{
  "num_hidden_layers": 11,
  "hidden_size": 320,
  "n_experts": 32,
  "d_expert": 96,
  "num_key_value_heads": 1,
  "rope_fraction": 1.0
}
Below are experts of layer 2 (counted from 0) of a mixture-of-experts language model. Rows are named router (the router's row for the expert), gate (a neuron's input weights, with its number), up (a neuron's input weights, with its number), down (a neuron's output weights, with its number) and show model dimensions 128-191. Each number is 50 + 10 x the weight over its row's rms, rounded and kept within 0 to 99.
After each expert's rows: a language model's description of what the expert responds to. This comes from a sample of Wikipedia text that the model never trained on.

# expert 13
router:62 56 44 35 40 55 61 48 40 50 46 59 39 58 52 59 43 52 73 56 51 47 55 52 45 72 61 38 43 43 63 48 62 45 49 42 48 65 54 47 50 45 59 58 61 48 58 46 37 35 57 51 47 61 38 44 53 40 55 41 61 43 24 46
gate0:46 55 51 48 49 46 50 33 51 53 62 50 49 49 39 54 36 49 35 41 50 37 57 44 68 43 49 25 52 48 53 45 56 73 52 29 39 52 64 48 66 63 48 54 69 36 18 50 39 36 44 46 48 46 35 43 57 51 54 39 31 50 45 48
up0:47 37 45 50 53 40 62 46 56 30 35 48 47 66 61 55 46 47 57 43 36 57 51 57 62 39 44 30 48 54 59 66 57 46 48 52 43 38 43 50 75 37 55 51 53 50 30 43 34 55 45 76 39 63 44 61 62 40 18 50 48 45 32 54
down0:53 44 37 27 47 62 51 53 40 42 42 62 41 38 59 52 45 48 49 42 33 66 55 55 53 35 59 36 37 54 69 48 55 51 49 35 68 35 38 44 63 53 51 51 46 41 48 58 51 49 52 58 43 44 61 32 59 57 47 48 54 38 53 50
gate1:48 40 47 66 50 39 53 52 49 46 47 50 46 61 69 49 52 45 44 66 36 47 75 61 48 38 57 45 50 19 50 46 57 66 64 49 49 59 46 51 34 46 43 48 33 48 49 48 48 39 54 55 55 47 48 58 55 45 57 50 51 58 41 33
up1:47 50 61 47 61 38 44 38 48 60 52 57 48 36 55 42 40 33 65 40 57 46 46 46 44 62 58 34 72 47 55 45 56 55 52 51 56 53 70 43 44 37 53 40 56 52 56 62 36 41 56 42 70 50 40 69 52 41 60 35 49 48 40 52
down1:47 50 59 66 63 59 61 33 46 57 40 47 50 46 34 52 45 45 46 55 74 62 58 54 46 57 50 51 47 40 41 77 48 54 43 45 45 65 52 51 57 33 57 42 63 56 53 35 39 42 39 37 51 43 63 48 60 50 53 61 48 43 50 66
It responds to: Opening parentheses, colons, semicolons and pipes after names in tables and sports results, often joined to the next capital, as in (C, | S.

# expert 21
router:67 59 57 35 69 49 45 61 58 58 69 66 49 65 78 33 41 53 49 46 58 41 43 63 27 43 44 57 57 44 52 34 54 56 51 43 56 64 48 35 54 61 60 58 47 58 47 37 46 49 47 59 52 45 40 61 55 45 36 46 29 60 28 55
gate5:51 62 39 49 55 47 48 48 51 51 49 47 53 41 51 59 62 42 35 50 54 53 61 54 53 48 60 44 61 59 43 64 45 42 50 45 39 44 49 55 65 45 51 65 53 38 38 44 40 67 59 69 51 45 45 44 75 51 55 52 40 54 47 55
up5:52 51 41 52 60 60 34 42 47 40 29 47 52 44 48 34 64 42 48 34 52 36 27 53 62 55 59 32 61 67 43 53 36 54 31 50 51 38 40 54 64 58 51 51 50 41 41 42 54 54 37 54 51 41 55 57 63 54 44 55 59 57 46 51
down5:51 52 34 36 62 63 46 42 34 40 65 61 35 47 44 35 32 57 54 42 52 54 41 59 67 55 44 67 39 42 48 50 45 59 38 47 53 39 43 55 62 52 45 74 41 49 48 63 19 55 43 57 51 50 40 61 53 46 67 60 36 48 58 46
gate6:55 53 41 40 63 39 43 39 88 51 42 57 58 55 61 48 39 60 51 54 53 60 50 46 47 25 39 58 36 57 46 43 56 45 46 61 44 42 57 64 53 39 65 51 54 65 50 42 39 45 41 49 42 44 57 48 55 43 29 65 48 53 47 43
up6:56 51 56 44 52 43 42 46 59 46 84 55 55 55 63 37 46 65 48 53 63 47 60 54 58 35 35 46 47 56 49 41 51 55 56 62 53 57 30 46 63 63 57 70 38 52 46 58 60 50 38 47 66 43 48 49 47 55 44 55 35 48 40 56
down6:40 44 47 58 59 53 44 46 61 51 41 36 42 75 56 42 56 45 51 43 41 60 49 49 44 66 41 37 54 33 71 44 61 40 57 49 39 58 58 55 48 45 61 42 52 52 39 69 39 47 66 58 50 56 58 42 48 45 45 32 57 74 49 48
It responds to: First token of a new line: list dashes with a word (- The, - M), table pipes, and sentence-opening The.

# expert 24
router:46 36 42 37 51 47 46 50 57 51 35 53 57 64 55 53 70 49 53 44 50 57 34 36 67 39 47 40 52 52 41 58 59 39 60 45 53 36 57 58 57 52 51 41 55 38 47 44 61 47 57 44 56 29 44 59 47 45 50 51 60 62 45 54
gate0:53 48 47 52 64 37 22 47 55 31 42 45 40 47 68 65 44 62 44 51 56 39 40 53 52 63 57 47 57 38 48 49 37 52 51 49 62 44 47 44 56 56 42 51 52 59 30 63 54 54 38 59 41 37 45 54 56 62 41 56 66 59 38 59
up0:50 57 54 49 71 68 71 45 66 37 48 59 41 61 58 58 54 50 43 69 52 49 43 41 58 63 47 34 49 72 72 56 45 61 61 53 64 36 56 30 69 59 46 43 51 41 24 42 64 48 48 60 38 37 46 58 50 53 62 50 42 60 43 60
down0:67 49 54 45 47 43 43 46 53 41 38 49 55 29 52 36 68 51 39 53 45 51 40 55 40 68 72 44 71 49 38 45 68 30 53 40 57 57 42 49 47 68 62 45 44 50 55 50 28 77 57 41 47 48 44 37 61 61 50 56 43 55 42 45
gate1:57 38 57 56 50 51 44 42 62 48 45 40 52 49 45 63 50 51 43 53 59 46 58 50 54 49 43 50 44 55 26 51 43 70 52 37 50 58 58 51 64 42 65 44 51 65 46 41 28 56 56 38 48 39 70 43 57 47 52 58 63 47 59 50
up1:48 54 43 49 60 51 77 62 38 45 51 50 63 47 37 38 60 29 41 67 67 63 48 70 53 45 53 48 51 30 44 68 49 48 31 59 57 37 62 44 59 51 47 58 58 56 58 42 66 40 47 53 48 80 35 49 55 50 57 63 44 45 36 62
down1:46 51 43 49 47 78 59 51 60 49 37 52 47 54 52 51 40 36 27 44 49 69 48 42 47 50 49 55 54 40 36 47 51 64 51 61 31 46 55 42 41 62 47 45 47 75 59 57 53 65 65 58 56 55 44 39 43 61 54 60 49 63 37 53
It responds to: Inner pieces like V-ot-ing, qu-ot-ing, v-ass-al, and comparative or ordering words such as less, latter, oldest, instead.

# expert 23
router:46 59 46 53 41 38 31 43 44 40 59 36 54 30 53 59 40 42 31 49 47 54 63 45 70 63 60 62 39 43 35 69 60 70 51 57 42 44 58 51 62 43 45 49 54 59 37 56 49 20 66 62 61 47 49 46 38 57 47 38 45 46 55 63
gate0:60 45 43 56 37 55 51 52 50 52 61 45 50 70 40 52 42 52 43 56 56 37 34 53 63 56 60 51 59 41 51 56 44 53 51 41 61 53 13 51 38 59 61 55 45 55 47 42 45 49 77 41 59 53 63 36 66 49 48 52 48 53 52 45
up0:50 56 64 61 48 29 41 41 57 26 56 55 40 73 39 48 43 56 49 42 42 62 42 61 49 30 47 47 47 49 49 43 42 63 46 64 32 47 57 63 50 63 61 45 64 47 53 46 38 42 63 65 41 51 47 31 44 55 77 65 32 29 86 48
down0:54 46 60 63 53 55 39 62 40 45 56 53 34 36 48 42 44 30 55 42 31 50 59 43 54 51 55 39 49 56 40 68 46 25 54 47 50 49 43 49 48 60 38 68 40 38 43 56 49 47 55 51 55 55 51 66 46 35 51 48 40 54 58 58
gate1:50 55 32 67 67 45 58 34 42 48 43 31 52 43 78 53 54 44 55 67 52 45 55 63 54 40 63 51 54 45 51 58 60 47 54 61 43 50 59 45 63 65 53 53 40 49 53 48 59 52 47 53 50 38 50 37 58 50 49 52 34 54 48 61
up1:51 51 28 40 54 51 49 56 47 30 63 32 52 52 42 35 55 51 45 52 09 60 42 84 44 50 42 49 48 33 59 32 38 56 51 54 58 52 62 34 26 37 52 62 50 43 46 64 56 52 55 44 53 40 58 75 39 43 54 49 34 53 42 51
down1:68 38 52 56 60 42 55 50 44 60 42 60 49 31 35 38 56 57 43 51 55 48 58 59 38 53 42 49 48 49 57 35 45 45 56 57 54 39 50 58 40 49 45 52 41 39 54 51 53 37 41 58 59 32 37 61 57 60 55 50 25 49 47 42
It responds to: Noun-forming suffixes and words for people or roles, such as -ations, -ators, -ians, politician, candidate, authorities, tributaries.

# expert 7
router:53 48 40 74 40 63 51 66 35 56 30 52 44 54 51 45 38 48 42 36 57 55 52 52 43 45 29 50 41 45 65 37 44 59 34 64 55 38 44 51 57 41 53 45 68 42 60 57 54 42 37 70 56 53 53 40 60 44 55 43 61 63 59 46
gate5:45 48 53 65 44 43 54 54 35 54 48 62 55 55 39 51 44 55 45 57 53 54 46 36 54 29 39 46 50 66 43 46 49 53 55 44 43 41 40 45 31 34 48 41 41 41 46 68 49 42 60 45 45 38 47 45 44 57 44 52 36 54 47 45
up5:48 47 51 54 57 55 31 35 51 51 53 38 47 51 54 66 50 49 58 75 53 45 51 60 72 73 43 49 35 50 40 70 40 36 36 31 52 47 48 44 52 52 50 22 66 42 61 66 63 63 61 52 46 34 51 50 48 47 49 37 46 60 51 38
down5:40 02 46 40 60 54 51 49 58 37 45 60 44 52 35 41 53 48 51 50 69 58 58 53 47 63 44 46 49 38 37 30 59 47 29 59 44 52 57 38 69 45 48 53 50 58 48 64 45 62 53 53 42 66 66 54 63 36 56 62 60 51 38 52
gate6:60 43 43 55 53 55 65 52 44 54 61 59 49 49 64 48 50 67 52 38 28 66 46 48 26 41 52 47 38 47 49 56 33 58 48 44 40 36 53 40 55 40 33 46 40 51 59 53 57 37 58 57 55 54 48 33 54 39 26 52 60 47 34 27
up6:45 44 50 48 58 43 44 49 48 58 55 51 43 52 63 44 36 50 61 38 44 46 59 58 53 65 46 53 35 45 57 57 75 57 45 77 28 26 48 51 42 53 56 60 51 52 52 53 47 48 57 52 61 51 56 59 35 52 58 59 62 60 63 47
down6:45 50 48 52 57 51 48 53 47 41 55 58 60 66 48 47 60 50 37 41 54 40 50 55 58 68 47 61 55 49 61 50 39 29 48 46 39 47 48 45 54 47 38 56 21 33 70 44 43 56 81 58 42 46 54 58 72 54 39 37 60 42 30 58
It responds to: Line breaks ending an infobox field, list item or table row, usually followed by "- Field:" or "|", as after Died, Branch, Genus.

# expert 14
router:30 59 52 30 66 46 46 52 58 38 45 51 46 45 46 62 52 49 42 50 60 53 50 40 65 36 56 69 67 63 35 47 46 44 36 60 64 47 61 69 46 59 48 71 41 60 46 49 51 55 51 52 58 50 45 58 55 45 63 57 35 51 43 48
gate0:51 46 69 40 57 49 43 47 52 34 64 50 50 46 59 59 47 51 40 39 55 64 60 34 52 62 50 45 46 57 45 64 54 51 45 38 60 47 53 56 60 59 60 45 68 42 21 45 74 38 41 53 59 56 46 66 35 63 52 63 44 46 47 48
up0:43 56 42 67 54 54 62 43 47 40 49 42 44 63 43 48 35 64 63 44 43 49 43 53 52 57 64 48 73 54 49 58 66 42 33 53 49 39 64 60 40 47 44 49 54 50 60 56 49 61 54 43 64 52 54 49 58 41 62 50 49 42 61 29
down0:46 39 62 40 47 42 50 59 54 54 66 58 56 44 53 50 53 34 36 45 60 46 43 55 44 55 59 62 56 60 62 64 49 52 37 56 50 57 35 49 62 36 47 55 62 38 51 43 59 48 41 56 41 46 31 56 44 49 39 24 57 35 62 43
gate1:32 59 57 58 53 49 46 59 40 62 49 36 50 51 41 49 43 27 65 33 39 57 60 45 51 57 60 61 58 61 48 26 27 53 57 48 51 36 55 51 50 59 59 66 51 43 65 39 46 41 43 34 60 55 30 55 56 39 42 52 47 30 30 46
up1:39 56 47 55 51 45 47 56 46 37 58 47 58 40 65 46 57 49 65 40 59 46 49 56 57 54 49 41 69 51 50 49 58 39 39 48 56 58 44 67 43 56 42 45 39 58 56 55 49 57 66 34 85 63 42 72 52 35 52 53 40 61 55 41
down1:56 44 47 51 54 54 46 34 32 46 40 23 55 48 49 35 48 52 70 35 41 57 46 53 52 44 46 35 42 53 43 29 55 46 54 44 52 54 39 36 40 61 33 46 54 40 45 31 36 63 50 67 63 46 49 24 26 54 59 34 58 58 65 59
It responds to: Final pieces of place names, personal names and foreign words, often before a comma, such as Washington, Sydney, Colombia, Luk-oil, Ritz-Carl-ton.

# expert 10
router:56 54 40 63 66 42 54 49 48 51 44 43 57 68 38 50 37 47 39 42 63 35 58 63 55 58 40 44 51 47 41 52 36 68 64 54 59 59 46 46 48 53 64 47 68 34 36 41 53 47 40 46 50 65 61 36 52 64 56 44 59 40 36 44
gate5:42 54 76 50 51 56 44 49 49 40 46 55 46 56 36 27 47 45 43 40 41 40 52 44 55 48 54 57 48 44 65 50 60 48 67 57 40 58 62 44 49 48 45 51 44 56 53 55 42 45 42 34 56 48 52 59 40 56 61 56 30 37 49 43
up5:44 55 65 68 61 33 28 43 49 38 20 49 37 53 48 26 48 38 52 60 46 67 49 45 42 40 63 30 04 50 47 56 63 56 63 51 73 57 47 60 39 38 50 55 41 49 38 42 39 44 41 43 66 53 58 49 39 42 52 62 40 47 57 30
down5:41 56 36 36 39 58 44 43 50 48 49 64 61 60 54 35 50 47 67 51 51 47 29 33 62 45 40 60 41 54 49 61 39 69 57 82 52 47 52 57 60 64 55 31 59 45 53 45 38 54 48 70 61 55 34 40 51 47 47 51 42 54 52 49
gate6:61 53 56 42 38 51 54 45 65 33 48 51 44 44 48 48 47 37 50 58 62 58 62 40 42 64 59 49 45 46 58 45 44 77 71 53 58 70 38 65 36 38 54 48 57 43 49 64 43 56 52 42 28 54 56 45 38 61 42 48 34 62 44 47
up6:51 57 61 37 55 54 53 51 55 58 58 52 58 53 48 39 55 30 60 41 49 39 27 27 38 37 79 46 57 86 44 48 54 52 58 44 48 53 48 46 48 55 60 49 38 54 44 57 48 49 37 51 50 52 56 42 52 33 57 58 56 50 49 42
down6:58 42 51 48 49 66 50 54 62 56 51 57 62 62 35 45 36 42 62 65 69 37 28 44 51 36 60 60 55 58 46 50 52 50 44 66 31 70 66 43 63 54 35 34 45 41 47 61 55 53 52 41 40 21 34 60 48 44 47 43 32 57 58 36
It responds to: Paragraph breaks after sentences and the == / === markup of section headings, such as ==See also== and ===Young adult books===.